config.toml
experts_per_token = 8
d_expert = 32
router_score = "softmax"
normalize_top_k = false
head_dim = 64
rope_base = 10000.0
tie_embeddings = false
init_std_o = 0.0
lr_head = 0.0229
schedule = "wsd"
decay_fraction = 0.767
final_lr_fraction = 0.0
seq_len = 512
Below are experts of layer 4 (counted from 0) of a mixture-of-experts language model. Rows are named router (the router's row for the expert), gate (a neuron's input weights, with its number), up (a neuron's input weights, with its number) and show model dimensions 0-255. Each number is 128 + 32 x the weight over its row's rms, rounded and kept within 0 to 255. Numbers have three digits each.
After each expert's rows: a language model's description of what the expert responds to. This comes from a sample of Wikipedia text that the model never trained on.

# expert 49
router:086181082146135175111134067151166103140147125132142118090173125136137115111182078077185082152138066146104128123148143123130180063120148112178084094161177118177125083121119121134111149124099122131240133131156117123079175160136120152149042119058161148094096145129112094160127089178113126153134158141103141087158160095140150115105106106175220162127100168139198160133132093131078102077117131095136164155129071155096086127138126136141089090083148155165128140144100105151094165172141146141131077137120118158176152121123085127151103193115121133147152109075153181107135086050132103170102126173134159078105100145097115116108113069118176117108147113194109151188143088091125176126079091103138144147123180149086149115114114129155071153173132096117132111109079164163132178133077105
gate0:118156151085161085111140134129133155128126151142152162125136112096074127093123091154126120184175169133112073140155135149113099057126173141155169205089135124177126125134139124098126159111149125149120093108154127143096132138105143082107109096081164182142120109114116100058129113158122151204073133132098111080169072108116124181150099122140159077101091151128104126076085162148184163112094132114185132112095089096101113088137175128134139172115126123146078156165113157132082119118165168163079118094085127116131211124134160136090054148183090134167086120018104109102123108088132180141179145128198101125105171121147130086119154128188181206175140102152181133087165144101125137090139182107090143136176133056114130109076154171105154148119194159103154131176148128136170119148122128
up0:109138110138150116116210160138112147140161156146079125117059149079120090072126169153096109132097155099128142106089153059183122138161118127131124159132103122132119160173133098109154148143100154148108126083140124124169148153109079098147205142154112119164156099068128159161134128132116116136121154187188096088136058135154169097163135148076083084114108123186166180161056082132145108118117192151136153119113172102136099108084110079125078143111105114176139152180060117134157163127216121150128116129152144081114158149105149147091162092083099092104164090104134118174136107145198151073179146114136113128121179158136142202197167149138100157113148112133093112088128117059138207123125116144215162169133150144115142163100160111129197117124146110086163165152180138170139107132169120
It responds to: Name endings after initials. Later pieces of personal and place names, often after a capital initial, such as ly in Llywelyn, Jones, York, ay in Lindsay.

# expert 18
router:177143166134118081106095111086154126167107144105108086112169074147139169147160106060176081103111152111117112123150123133154104095064168131107130126093139169123205076125104089103152124137155155111167092087162121132122118161122076137125147153128088095069169178077106088120192061109182133119058166156105106077126141104144170122126142104095153106069057092146062128115072153142201111211144126127154132148077176176107067104163134137161103148138153103140125114150112127113111112151119086125179137118183106118107161148123117163145137101134149129130136072159099134142102135196148105166132193132165194144105125157077068158107110084099110155086089157149098159113174146161149140131118117155117089174112165126115141166181159111179176118107143194126054173115153128095117149106090116
gate0:091072100082111113140121094105093108132085115101139195133185181153106082086092156107143123067127118136113112137143135105127124160143114137154142117138121132186117162121110080128117126183133136127138114105090089165113109117200150140082082188117131133121068152152074171075158106173122078072059145148129138140124168147136097064136095137135156066108092150077130101188107147128094134088158169089151074119114116119120175108105109139110147159127129112113076128119112184201093135145149168185144100136102139137114138171145125112103193134134167214118087108076181141123111106128101121166127121098118177134168168137124051136185132083110083148061109199136069110117141145128107119145113066159096146080131100061134143192151106153067095109152146192160099139082138174124186105121139108
up0:152151125120134123186114097133133143081166169231126142141134111110240099128136188100129146104124179088141145122140104124101143137094138126116177121166087149118138131136109110131167186147194085140060087125171143108173146087100119040126137156067132097105161184128133138105135112169086118134148178157096118076130165184163139128185141073157100144137129121071114135116089173146203115131066140124046161152081138096090171158165136101072148117108136140115127131120156076062152122115107147062108103107070114184150110099097113085131112153113142129125141175176189088120153110137053158145107070142110141113115147113166110093103078127135153119099115151103135131099112106134142151118146190128108157110142182124143134122185173145095135086095181167148101165134135114104171137110161073
It responds to: Taxonomy and species text. Pieces of Latin taxon names and taxobox fields in biology articles, such as -idae, -oide-ae, Genus, Clade, Animalia.

# expert 29
router:082192117140085111103122106136081070088131143123103070148071122199090151171176124127122122177125105147142145114153090130124173111094149164120094067179177116109112087135143159169159097163099148142110089155153136081073117178083097114161110168107089135085184232103132103104133121156156180127104113130100151087126090085161130102163109148139127139166062100170207171122112116102102115161154124047124101153097126141116112132116173108169141109133136093123097097157178087134123156164127182162072119080142109155121130148186161154117085175080086186070150143092149141174115168107142083131102149123147135110125150127078170165120165156090077106102095129082162146114161170151147113129140146105078115112167152115135156063142092100097155097081111088147177123126150177197114152132153103
gate0:057078179181112142177153144082141126090078223200130133100103092091103151129093109169146099203096131098120080106164101183141088222127134179120122101125123087135143130133102135113150099151135123123203118139121130118121171164163102118144098123113125132170128152136141121170146147177110132108167120086075112109136172076124099153137107131149132128095092120167147174151128105088096119110166086096136104149101143151161156140115097206116086114086086162102145096144132117172147143146134126097125165132117143154121111145123130154137109141160116159123185080202209130158161118121111111097116102097107075079169154118167176127105148107123199134122190048101157127170108111123090120073149091088113058152173127164142126141139114123117138142116134080192107160155119104088148093244110136
up0:118128168028181113135121161102132139135111100089154122099150129132121165106146091176039168129139109167179109161104093116170166103179149111130119144169069184115175122110151164111153121198155137102110116147132173102138197141155117066090119118106093115193131129139154107155123113107123130148153140048154127133185095151163124115176099084125088152150143106074141104152137177070073163104100172179131170124158079184138137139149124124100128107118138132131137141122170115101108152130097110175139060127108080135144132183150152123091159135130092156172123120086150084109107153147116087086133084131104148155139073105141097100147104167126105119089135147155107125096138128015137105141212113129091163117166180059091122143127178087131191152171091166126119113140120105082061142200127129
It responds to: Capital-letter abbreviations. Single capital letters inside acronyms, country codes and abbreviations in tables and lists, such as BN-P, MEX, SI, JPL, US.

# expert 19
router:141152108125103097133119134165120108145177149184179127115112134133160150144109117112109142086158140149150098150131135084158132158154121109129083182052153103150138141098119163116137128140162078124037121132128150139123106086167114065133128162165148126131167069171116130113096147100122123168130153169183089176108167053121138070142149152162195160120120148151090141172124123112108075180089132179083151144126067158081114124109092167161131169068090140146119145107155158076047120061126141103111142099117162082163123111191147140122067093092097128131122116099097143132103124084086109165136148144117117134156094092128186130140172135102085128170074066114109135109112087178112138173124068106133065184123121195052062144095208193137153134151175114105110155134092150107105090124166134
gate1:163079113142111113083173170181150158129142110142103122105133133145127132141082113111159150134126161153139125138127094136050109100149153104123137174133165054163139145146092173100097103123102057171058096116186096076094082136133109145108154113205152106103139057151148128141126085159134141145173111109120170113159107137071086157155136186178118121080162154140126105170175136129110104111149164178158113108125106129146156123122083085173188119094123120145145163087105158076111196079101110132214119131095146165122119152163181165103177150169136100167130185162106112089119145151149133133078146124107122189130076185206111072125143141084125104194143157140101144119118129080140123103105064077131080152133141166112083165155078137112195129111154145106062118146173141179152136125122186
up1:142064121102095121129154140162118170113050145142112104157123112129146179164120142126107161098148111053091133135098097145067126215170098105109139135137139050098110091184136174146096173087168146139128136095146101134150131127114111156139109113124169159088104142149116180105136129062139122109116190080091112086174101173118109211115078172112139154127144171098119164153083170155156136162149149081156113099102172102191170123126120111130215111123110087130097121145187113230139123075125148108121153131126160117158085141134132169108126117175148132123114084093156050146176171088132199166157093151150152148158136076119142072212151163169145146127135139129131092079136134123084176150115107122168173097083130118154104107123166116098125184166138116134104103073152152173164122104140117
It responds to: Institutional noun suffixes. Noun-forming endings and nouns about government, business and schools, such as ory in compulsory, ers, ation, company, governor.

# expert 28
router:122102181178100115115144140168168085176152081127112106076158161171086115136110149140121112111146109138159178180054103077158145145171176123125104089133088172060082146164160079176068127158130071158163191127089159190097102087101167084163148061162141116089140177084190111094161130157191101140150131144083173168164077136119135168082159089160142140185106186130160146146101121179115090112113135104164112112089085147096113171131128149099163168093165139077132156156104105109136118128146139103132148066109093166114119105140149167123157074093070146093143116128090107092089176092168173099144160172142110164157113142149124123156177108137094150159176110164198145126129167077183143144116097139097144074154098113175149152171138095128142175124114110148137105131144089132147130157134105
gate2:104060121081151147088139131137148095116116110133116106123100148120163109132171124113114158135176140122154127130077129143118133086151115099133174109120115110144169135137074123125149128105104110176082123105144107134104170103162136182115099169055154149116124111127161127179104199121147208121140122156098113143118115110065137139073131084125144144144117138057143122146145084103112073136119078066161141121131167145100132040153098148171146124094164154118099102060121108246194088107107105166204176125075122115144160075130088181102142164122155140141109121123121168096097133104125142128169170148128103135165168179148113106162087157159131184168080114064152113196103124122115081114138108092183127120027139115053079084081077091163173104118157088133110089147108141137131127130099107
up2:115105079139152137102144133112088118150135155099112156099087073139108129099108108179148132140059139136124089085124086152106100178209162109146109185169183120090084154096128150142108109170144158056150100131164139109164103131124113086104106140142105051132118170136111147137174115133093102200146100090155135137125109148083173097112127177143096153115085082110171130150138189148126119132124127152140114103124067121133110201185165074145102113196199099166137095139148151121088109115167172137144154152133120131128075132100128135093128113106143123121147149179087072161194172135141089140083103127123179158104114122077124082086123158085120132129097177083119138094123063092188164124153149113109204104061095193148148120157160088094106123157160137115235119149114107141162097069156110
It responds to: Table row starts. Pipe opening a new table row right after a line break, plus table header cells, section equals signs, and month names.

# expert 55
router:122090110078125098079102092127131125162048121035124088076169147147095155120165098118131088106179126133108140120122060160113057098110139113145116151166137172102173106119118077172128134142128131107128155118157122114088136133095102097110109165122102109109133119114093089127165044136131128126114070060159154100123097080142156081115135128102084079130128117156094147153058145118216166183176145161157091149168108119112142133102148118084109116128127102146168101154179107070075121120063141139097141119114094131081175139109146154189108118136135154110181183164082107143107116101121118160182159128129180118130130105087092130109077097123062165118069138167143136099146158109108093067104173166154159093179146087127139165162153116140110091149131142072049179136189144136103169158104069
gate1:143087094064108131131167173117105115161061072106151161122162101120143156102153210089132125133122099130140146123134122179183107128148128085141139138154117155188150129115135089104106099157129149106157153102182135120138168156204061152167153128108147145092142104119151160116131080128068065090106197188133132124154165102061133164117140139122148165104122144123144224171124159098096069120097109138146162151187084108179106109122158148125136119168121104136153088201149095145148190129154156159160112092156074130128152121077127118124126172165115151134151157101172116141151145155117093141157041183142187111149177088130087160161107139111182150115135201122071135147134107112127134158095153122174145175130177119134102180195099111127145097143088173150086167133172106159156186068143139
up1:142164125152091190165164201132153140115164089101172138103149085113121112098142102050197146155134106146146171138143073080197106151119165146151070080130161079162144110147089106127142074088088153139054068120081151125159172097133182184117159121206160081134149089164123066076085127131112120130098126148138159146111220095151105120136103150206134194113123156110118166092098125085095137098097148181191189135112141120064091176120108135131112128139145148154128078089057175098098184131172097116108145139088164120162084116113106118148174097121114147144155119139128094134129158132149128119131112127146165134068136151165168134142052113099153151067137105123159116156167114125103152135098117107116128090122122142145119174139112130137102129177092105190118083121171127121076155109151154
It responds to: Taxonomy and location verbs. Participles and words after is or was in species and place descriptions, such as located, distributed, naturalized, species, km.

# expert 33
router:147149158168105110154134103149102072113112163156114095156171165164081133119147086121158092079142097113115173103123090121133159149079119140125156145188161160137115114066145070125149166093149150109175168133129155073109106067131099124149131102155098070151139176137149126153112105156123080108114175169129103156133163142132148154170158059105088104098129080193161133179106120084148080147095119064140167181091058153128099187137094122124105103127120098150089104092213146180133099139161182124121097135141108103061081094158140168093152126134160132089151194092144133137080183150172160161165155141159108177121194186078140127156099125118117128105138156065099131168090147181143139163089197135183097072184142143102080123100100135156130123088074111140148092140130118180138122119094146
gate0:157116080155159102136162117106145078120230141185103139126128117134122187136147151116143122145137103152117069113109161144167142091129136151092160139114122137142097120172087107106113180126154105132160118120160130151117140126121127180140209129196072157154201062147158133072130101097117158117131112101079136108166182153039117142156108123087167161114112105100090119080153091088193086108144106182076153142116110140107139148140132157140131134092128140146083164086133162058136164114072103173141140109111149091213137127157132115104102193143176146106122105045164165131162100135130120087105085137138156120145132196092167143079096080100186143157155145116087110159103146192137123107148152129168110122084122148088107155116117118180095075158134147106167099057119102102122155037146159
up0:154124136103115141183116150173121107127118134174189147221108084115094149167132106170128181095073098129110098158135088122100110070131164082143147164124181155095142164107198131135132103125181156151149101153075100080115132124088130113138116134164133160154146124139154115158099074092113160137108121121132121068147052113157130127139195118146198085125135152195075104130099167118109124121144085120204089122148192110109169121114128145142170116138094171092118163087135180061064139124097122150222092149143173110071156111081152171161137071109109130137099164143127117151150175200178147114099151098122138157105169123115090163082105147177102140137117115111089126100113107148125071083164080072142148167200186120143108082118170125136119108140144148081195136135098094130126127150151129
It responds to: Of in institution names. The word of inside proper names of churches, colleges, courts, and clubs, plus name words like British, Royal, School, Catholic.

# expert 1
router:140126154122102083078172111111111073152086124097097139045135091108092137141100136111129111064114119133118153122133144166075167168157169117106146161093120117149138122061112086073096080137124147101127110124125129085138129129094092129134208108095077176155129063151121107150080168128144109120155120176108114067131096147150141093137089119146094046125111106176064158142126081110170145091176104184159096116124094142125117129161103140149130119147163179105064106170056145131138125150154131150106209101176113187137128081127112160173090118141123156118075135117112132095136087166128100160188160134206123104085146167065106135142094202133147161179090163094126145139190163157101103142156122127152070176149135116079090105110125167170190116161129135080093190100134156155118110142109079
gate0:145100125159119111126121065098144055152094094087179172102114185112131083135162171104156118117078113152089144108170092099096100198092121109110170051081116184072106115132117141097089069099131125113152111133169105116169146144096131146088102129087129108118121101138098098123161129105146129158103155116127132153193162087105113130137099151119043130121094100160143177113079151144175145162066067117169141123144183150038063125164072137136072133116173105108152093145115102139165102138112087112163127127109129151192160099107154153179128133122111168106120112052134114123167148148154119119119076082125093112109085159141079156070098138132154131059117079123077121151177104115104180082145108152182121117111114118134158166086140144119163057117156151057096151138141063118146142104118182
up0:145183136129138130146075144162099145128125179081112147158134122141095086103132161124114138112127108137079159170093108047115167037103100054091138131115109148151193122087152119115129169163123134166134171129091194111141135106116105099091129107147166121091082104124145088145202184100187095153102101108082094137117143129059137136097173134149139119174142126130117066146102056119156128052133129102101118130076145133124144106120118099144108126120194112124087057176119195131188125123106099067179113098130141132117080084141086186108125187163092150128146154158115143120166120116140144177091195118155071130135148125125169087098094118115134193138078161164090136120136150171175127099087092187103168106172105147158133113099146105120121168118122105144060101148107193129058113103098143
It responds to: Mid-word consonant endings. Word-internal and final pieces of names and rare words after a consonant cluster, such as n in Stearns, pt in excerpt, ium.

# expert 22
router:172155073155157094141114114152095098144102105112075145120155093182110131115120156085088087082118056147148176133086211178129166160174129175132154098112146156108089118124140106137110125150091162134179156193118154143116127126172138148170172076194159094161146168177162115122127148112150056136138102166125133143182040109102143208114140168168165074169119160151138186101095116121189181154143105107088092104099133123145111198156137110106124111069178135145115108113139112188155171179167132151128119123119106096158097129153131138130166090097113152121152158056105127111110104107187115111137156165170087108167049096125168137121121063144139114129128114136155127147089151171185106141107213169123122081084146107140099085120119130099101121174170155155114152133160084118149106127102091
gate1:079060108097060148081212073109127134145143172151135158082113080134124087142147146203058102087106174090142111091161151167124155124137104188124139137107123158148113137147137096089130184076100130146074125099124126154126149105097089106141106171115097118139090075098114103145079132058119132132122133152139109097143176143169164116122104151105196123077103196155142147148166146150086132139150107146134157085162099105144148140164118143185088115190085117069116099071154144130071121128160124107050131174096173214116139084146133162099120135120080127123091151113072112114134125082143089128136161181101138158113192150135107208146048076133120132132094111169116125173104139185144101118122160096162147128131056165107133107136101114075134114116095087116091170116116124109152096107079136
up1:166102112134135094130091113084122143091128143104120139124088080098100178169156151120071110155116127152112114145121125183095081072128132096115107165121044122168156154186155192135141099128110105028082111157113132146158144135140181150099129123084154184104119137105166033125169190133124091132119104152076128151166141154139149175076064151133087166065123089113110144140143118087128190127125101127104167149139116114159093072093121169169166109119075094118161112162111117080126120133151112156122203081189078073142166152131095096121196188086133071164146129145099102126157139145142125133163122110185128097103118133146143184131148162062134129140103138173137133112161171067169185176142151154109053080112157122152149151072135094186166134148155093131122138121149138112116162103104128
It responds to: Plural s, table pipes. Pipes opening cells after a row number or year, and word-final s pieces, often in names: Rač-s, Thij-s, cyst-s.

# expert 47
router:143181129087113102139107168124126113092099165162184128106089074139120099130077100161086149137193093180130165117129174076134096181142157161154071140137135059178096146130116172158096170136090179086183152109136135102176091115145121177152159176080123094141160100148129100159140191105124109176170189133171130149171184171072139120127133143165143135113121106120134110124137116129081155102137166159141190142129155120184155147122144101128109155150165156136090150120095091187154134140179102096072103170173196185132101177080148172148164111120162100122131134095112151193119143102080114155181129072105149087155113154143069157140123078088094157162125106127087145083117151122123204060127130134095110088103125163077126122154118114164109095135129130083171130147078123215093117120149101
gate0:190113165112096117109174171115106095123171181198143122107109140117080174089131106150112150113157176139101095228127137126128114165110146157165102174126161145122135158112052125142149128148183087120079146097125123153056116147097132136154125135127122097099113126135141067208125062105127146118182139124111107136135096115083106143146128093108123200118105125142073108120090189131066069179130136185152136124105070141112204149121175129097116135103131124128199090185119095089151135086105102120145121121065144059082075147202149143081127124101144072109117125137088080150130121101140110141109112164111136166193095187096133135127113157120112123144128093132105137141101143096186090096168120109100155190179126080147157134118133144083137139086137137051205162143148117090094133096162136
up0:131087180112123158098163126068149129111093119135125121109080153092152081108114115078108149144121121145107176148145205170094155167150126132116178104157091168093065158103091168094154089140106137174059117109147156101132165100181154187144116103155140113112133192094084101098164159145127174142176089140094136163173091095163154168128079106128187102171112145149193126088112144116132061175083112110108118085149123101148149127128065089159164108136086113153063136112099143165128178122157144197078181072150144137152094123123108107096115172125058137143143162143055170103167151126148083147081093086118131118159060137103107119121166175096132098139100095130156121065128125114156167219147127158085140153134136149056128142095168114106131113093158151158120124076099159167082131129142142
It responds to: Name and -er pieces. Common syllables such as er, an, or, often at word ends in names and film titles, such as Speed Rac-er, Mod-er-ne, Robert, Martin.

# expert 46
router:161147142129120138107134115108101098153188108098173100143105180085109108135148138134117120149117146166216103176140117111147136195071117194116115165062146097113170109072147140136098085102153023122045158149157178163160089103172164122160126127141089114160147122139145144119127179094173081133131098140142178164145148049115133088115116177059152143113131196125082175112100129135149116136091100153078160122106130107140105125076138186132113116105114140108074134133193129120075073097123189130075167074131092106125175098149134114178061119159106149100063110167136110142120153194082118177140113134182095123114145114124142152102160140152093139131054085100088138098132126184112137138146107122119120177125136163061083105075140152173127100131102100114129174128096140133161086138133137
gate1:080063126177099122143121143138133138158166147177120159147162171125157151161112143100105121143156108163127144141113157163099100090167086123125083124120104139137120137102110162156137115182092133119142063165140092193069169129105134143156096122157223101208118129081201120125078145116106118153091127098064118093167177116105095152079152135166103137135125149094122110116122114101188151096108122185125104176112116155147190181094090092125215134158114125164107137233078137117132083067139121164145101110086120130147146178160110143158099151152131149184123168223114116129135112189149101191187107142085147122171142148128133086171095089154178156105166103103134131121164140108131134142113141190094077121132138112131181144141123185125124180155125158081122122150078132158166156137136184
up1:132143086104131110144169095091125091133097119093112152078142104111088128160144148121119164157107093155115137163101177110120108095109118113102152143130171173127103125139148159168182141089107144055101108138129127126142116100223130137139087087121105082088128129127111135113159132120081097138106139127099092156138205165167104149129113071110205104133098137131129068137071049103119103162074130128122090125133144072105114141080171105184088138167134194127076133118224142168149145120146121111109145118135118118085082147126153123086129112177115153128105106150158134137119096086107103095244148085138126125130189161108108109131103198143121218078107081141156144086180146130155179138105057153121078153176126087120080162118164098091173143121181104094127143187143176170110123095176126
It responds to: Abstract noun suffixes. Noun-forming suffix pieces such as -ation, -ion, -ity, -ism ending words like adoption, conception, telepathy.

# expert 36
router:137168087157151167173172113069163156156106140220176104077125126141146134110178161096101108084149106173141170142144160090127115101134114127166197090112168134087088097071120124096067095103116187182163135135131114100178129146142119144054164122145127070149127129138098112123109149130171189145069105113071140178137167148055103193144181124109112140104162151142099158145142095113099135111154130140185144131155086139102100152193135093097096135197161153148106102103124108202144115143140110128089128147149155160115130162101091102110079106120115141132163155082152179073128166097130097159033122144154114109129078104100121149125088073085125084147125192104135141134030097146130186107134122136151175122122087144115119127074098140101096104130186138125148129108102156157075115105094098
gate0:151152061133173117128103144131089134153171116117138100103139163133081102138115179152081125131087124088110094104166155109141152147103087131098126176070112065160131114213115166175162121138116116163121093076138138125134136099140080134126147121121096079181093103114125150095142198168096140130127185133140129215131154137106098155187180220136144195062127098077135057157121102109135116076153162181175100130137182155149114163134179138151171134118126128138085147177132097161227137115186162128137164104112133126157138131160093119117120109201136102117125148171164114168099070064131139141099145103127169139102107120103126097163169146091093070121100140142115155145155104179133181171080069142165160143119079102132102125120169119181184137116111156071088136121120142085111087113119110
up0:103153145076099117028118105122145159093156177053152172103150075120104124103137119143133126177127135162105140118170152189085139124172186091147151114101128155195067147191146153184155152067163159080137177090145116140196142164135152172133094146080131128092115087140119141106163127121097120200185139081111151122112129138132086116134114134115147131092089142116169134189186121076141135108126141118147153159170143153143125110126144109144154109127100138141068145085112123154118092182134105156149135179076095073178135122065123110185119155131132158085114106187091139094155127164123095111161094092102099175184098167149139118172176132139118126115111170118131140135097117114166141127148214128115116126150096131146148054124147078129157138144103075121122151182129145056228068150147164
It responds to: Personal names. Given names and pieces of personal names in cast lists and biographies, such as James, Robert, Kend-rick, Er-win.

# expert 62
router:170118183110085140194170121075118164107075153091188129147148131178075110098087096164105148069102131157127120131156134131141151182121103152138133175110140177089104130107084078080130139087098144083172129160181142102146127114157109130160174134147182119149135097075084058121105108075160084101117163129149124082132136150132152145138101142086046156129119124169068178182198125106156130080142088152123146145096132125101141143174154102090182125123106133106077121171064138150085139104161177132071171125116074172107140127076139151142125155083124123140166147125108111161184177149101077116070088101108127105121144116120142159165124175127146116152140193167079163086086123158134098139165204160120115081082146098143169141126055114142112120117114157149190176118192157145104130157127098
gate0:075130107102084088164173147122109140098136131139153170159143125155138146075065193124128164141210160198159114102121083106212110150108101161151106154148120124207134125125136092137157087149104169065189183151110152086179160107167132090136072159158163102105144135139095099189144133085107158143134121143108127189171149081095106138141122189147083162095117141123178072089119165140128125089130131148091133111134176120090138152125128104116139122142141060137081102159166155101128127076123171180164173173106144088121096147119174123133109087126128132125087141108094128143132139124139154125112065143076093149145045142130112177144146238118120154134100149155144139155091166164040146070098119123158105077158167114124106139120142109161101152155198114124149099124132111130190105134159175
up0:160125119098124110153118127084159089092168115068132143092094154125111094203158071120114137144157131143093159120131128097155139073137110089079131128125114205130073140121130146083147158153174144132137072138124120151141101140122163120064100177111117180107087094121143133170179067145145083143183127148136116123162102105127086121088121117089141158115136129158135161145136095088102085106137161118135122104121066090138134082121089127168035078171102092088159132097173086081132196143101089145090149087132081194069080104112168166109148115059113123091133162129126151124204075099100155172118131102146155130093154078168099056113154123141132087105182119124130110039171198081164142086111132096121193091117107134150150082089096140120129135162063099101131154109088143121151141169109120
It responds to: Second syllable fragments. Word-continuation pieces after short starts like Th, wh, g, such as wh-at, g-ran-ite, th-ir-teen, plus common names like William.

# expert 37
router:087158155175134081158123086142143119084108130159181129129141127132200087208146138140047152063167163162155162168136132093155133119161120132097118115101143074134187116131130092146104155116142186198073127146111168150135145094152109078122126151113139131153160090125119138084133157105101058136105185169161117188139179069167086100182138072179088149171103193132116132154138089131109093165147135119077157185111114140149153087077166137196144143073081149145102111130113159096110159130105152124086155126078129111110104108104107101129128115089122150146155087118120143156080138151053105132111115086069127147151094102189109153060156108139193167158168142101150137136148100144103064122158084078182147167202124114084071158111168104167131117115167132150109136143115110145126108144158111
gate1:067189131137182119136118163098124181129055093099113142120139141109103092153149118172118127168112110111177173122120162106117144115150096138197105135153142093123188135173101082147117119097096160149105069094133083160081148124146080090172138050124183087112143118153050151136097112112105058133131144135120163140131104127122109153106143138151164097115114083132132051087136137174167099148050086162091170155180091142111169079112059049086119173119129161155153080154113145107124173140097074141134073213166109164177111133166122138110159125093077149122129172113098126104109139107115110119139150118088108130118113161135135168123174167075135128127067122153184151152111130132138106133161131064137077080115102103126125115094167122148206069096175163155138123180107079116117154086127133
up1:121117121168191109159183138156062100125100187163088109108157163095103110137136138126153189106145130149158130111132027192102113133114129166136153140121119035154113147151112097123115134112143128184126166175078111195098117135132122123097182117176126118161185049175103128095111117113103166145126133128144205142119133069096091109116109112130139092157109171149146097127128076152160152130179100077172110092151134119142128080135114120165121106146108186105178146112071122131187119088163134147130162212120107109132157113082132146143142092132109179112080138108180112093117170097141163111110185103108125102161150146211191146119135089142176141124146132105121137159142128141111154157138175096197077164139148170135098116109060083131064064092105056151150121155072135125138100144134141
It responds to: Military and war terms. Words and word pieces in military history text, such as War, Regiment, Army, General, st in 1st, aign in Campaigns.

# expert 24
router:086131114147052152165198093092127104085107114146120113169158140189168121072159116104146121146143087139103183083171129154144169087119150068120079058135129146108090098147108084122164108047105167106144117140180099094107142117108082152184090145090140110102125137102064108155126088168171075094123182112121090112141175129102119124103068075173119170086152112150170149179163089097075185074150142133105128113143117151078121133121104166165096082045134107151135135150122135145095143150148099158125162090060143147106155110114155121138130192111067177149124140111173147146163078140122117122101122202158182107137081126083163155109097128119165080124170144196091128141134128076120150154105129135131114089139179154155145174146119161124064132175112122112138143127140165177133176157077143
gate0:105137130077111126141160184185094129100099182135097109197155114064174104153138092148087119141087129072135114134117086208099061102127133135106118064087126134133125131112129129118093124089133134133136122155102113161127139106129138119079036135174147141157191132104115109090103062098143101130143187167115142058115137117153075169132097128078077067128143154094172093095104128127094154109121111190139123102176179095093152084080136173122113149146178103135084144118121217089127121115076137090077135072101172132082092108097157102081096130081123108136173133116096149179092157104155107110199132173110117080155128159116152156153101192123135089151117120161147116111094131126075071095113133180105162112177076151144154139088149113117127172167128091093081129143126165114072149153085147
up0:132140080103106114092123117152084126090086104124146130112121106130157170065103186089147154115116224112074145096094171151119156118143189145071184159142145130149176134121105070134121138122132131112095167109148119106103069106100158145142121122109108146111119189159099131096107111104137155087194092135131167075099182197134152128142115150149165148182122203168105157147128173150168087196107134165092117157113150148119127050166126114139162135111096170158074128101074120140124148156160100147123082114086132135149117128073202136133067078061168108046143110138134116174101130109152068113117163162095098101148124114113148090165097136154096124098083151130126128106197140122167061143102087111150166097115116153169182099133075124118073135143150156150150171128125130165088181099154059
It responds to: Surname pieces in tables. Word pieces inside proper names, mostly surnames and places in sports tables and lists, such as Lu-le-k, L-land-udno, plus score dashes.

# expert 25
router:112086137132078153160135092185081085158184128156140089152088133181121080089124089113109118120168135152121200072137143124137183103048140071160076108176166151151122092191140093126122119101093139075164139145131151097125078104095077146139133057140155141083148121072075130134109082118102106148107100094165150101147155152137112131103150080144158157151119088166183107180162175107125149176136156087095128100117073159068131127138061157134160117096121071161154121076211162064096110113091118090082144187126105107139138112143157154144152110114102111158154182108150156183155156141154140107111138113093125146086139129090161167115165154138118139140086128148124143150104177163106113147100175122130111100183171171147161146108181138141100151119135087151155095186166176086086191130162179
gate1:083117120083121119129153127135134117087159112170144095110158097053168049095179144200199094109149135123137124093124132172116142070140163117098077116160127136172124145156134170114194128145139119126154092067095036087107135120126109134146138108102151146072119140091159148135093149198107164095168093103156139120109163118122159124122091091088099196120146113113099088142121130143135074120097144148124131129120164114067145172108192090139150169090149136145158128124088106102084101123128130129178151125114138096197144115083081135146139088132125134115178123099108145093147151056088156115146067117142186133099155144077111155141180174088123168098175055169105106131154085103152146155149104122126131130151067156064111147075064190194093128126113136096054131077104183156118163147143135
up1:100146163130149164081058099141138148124150111089122140118137127109047099179064120077144112121162164150103055172156129079106175069140162167168126109120130112152152102034097113100169138081123115094165166145114129122124135084100102074182085140106196167104150095139140161100111124170136089116078155138142133098156100143066145104130098146070160158178164132108171172147104118084178102068175122097092075068147137160160153178132053132114142120096172148139078145105171154115100147101129116133104158167118090113156089139109167141108145123112109115129081141196137128165140107084119103137192128127149163089095080171092173136108172153107126144087124108142134134155113102087129171142125119107163131174125150136126127148101126126176128095133066153231147160164057111110190104120115148
It responds to: Election and sports tables. Codes, abbreviations, numbers and dashes inside results tables for elections and sports, such as TPE, MLA, election, Votes, Cup.

# expert 54
router:148103151101128093136184116152144090143178041151100139211142146114128081136174121074102149139106111137218105081149109108164127121098119159163150074150164103151163117082087120116139048075101140092125185057156154085140093094216107178164116109146103096108091100108179099066148173130176104115096157104129115176173129112118121108100140153114181178134150108074139115086137115135097126092136134110102144130150075123114094120170112100128133075072161091163115105120163156133121188087150106154108124137095106160137124068139129113112103165088156163124115204101134159087162119142157125150081142123172069151146167174088099116095075098121121133141073161115146142074118163081119185178095110178123141105148175167136091125093121099186131103168123104114163146098109095136145143084162123
gate1:117140097165109165151158123167123069087165101085136194117104133126154161135161045157138142168095150148111080134120228142118171165087109122119129102118138104104153124134116089097166150137127134140150123076081113188135132160195146146126123184105164047114201068198151146121119127100094135172086141164122123168155136152074104135114098138119098184102151113146104066061181088111148125095141131113056099114090150095160158108141119138105108094137060130102131118175107094067101170142095129164028130081131129136152172163145162137106112103108142137193114132114139136071142127114119093133138122126144141117177126122065121134101129124123098133108083120106073110115131097126126080187177088079089123104164101097096131110099113196095169152189102124176098159152130158097178141160150100
up1:143134130112111100155118080141149173059148163135156089132112131143112121154118169111137135125136152144182120111110026111152051122137105172114123132107174098096082105130120120121121126109151145147092137133128129103131155098091134096085112198103163092165085223148076140184120131139144122142121175132145106082122114105115176104100096138157105171031084139155069112101100163157114154081083122139136105141142136074165070140146141175112114109074106173190105147080122117148175130104112091097153095142128143147106136196173146108114138095135124127152122141101140111116142173159162055112125137138183132047135142077139139112149089153115112073115135106085122117078134114225145146166160095134105122106157165109070149097150162061089108142123086200041151167148149119193092150112103098
It responds to: US places and states. Place names, especially US states and cities, in sports tables and bios, such as Virgin-ia, Iowa, California, Carolina, Ott-awa.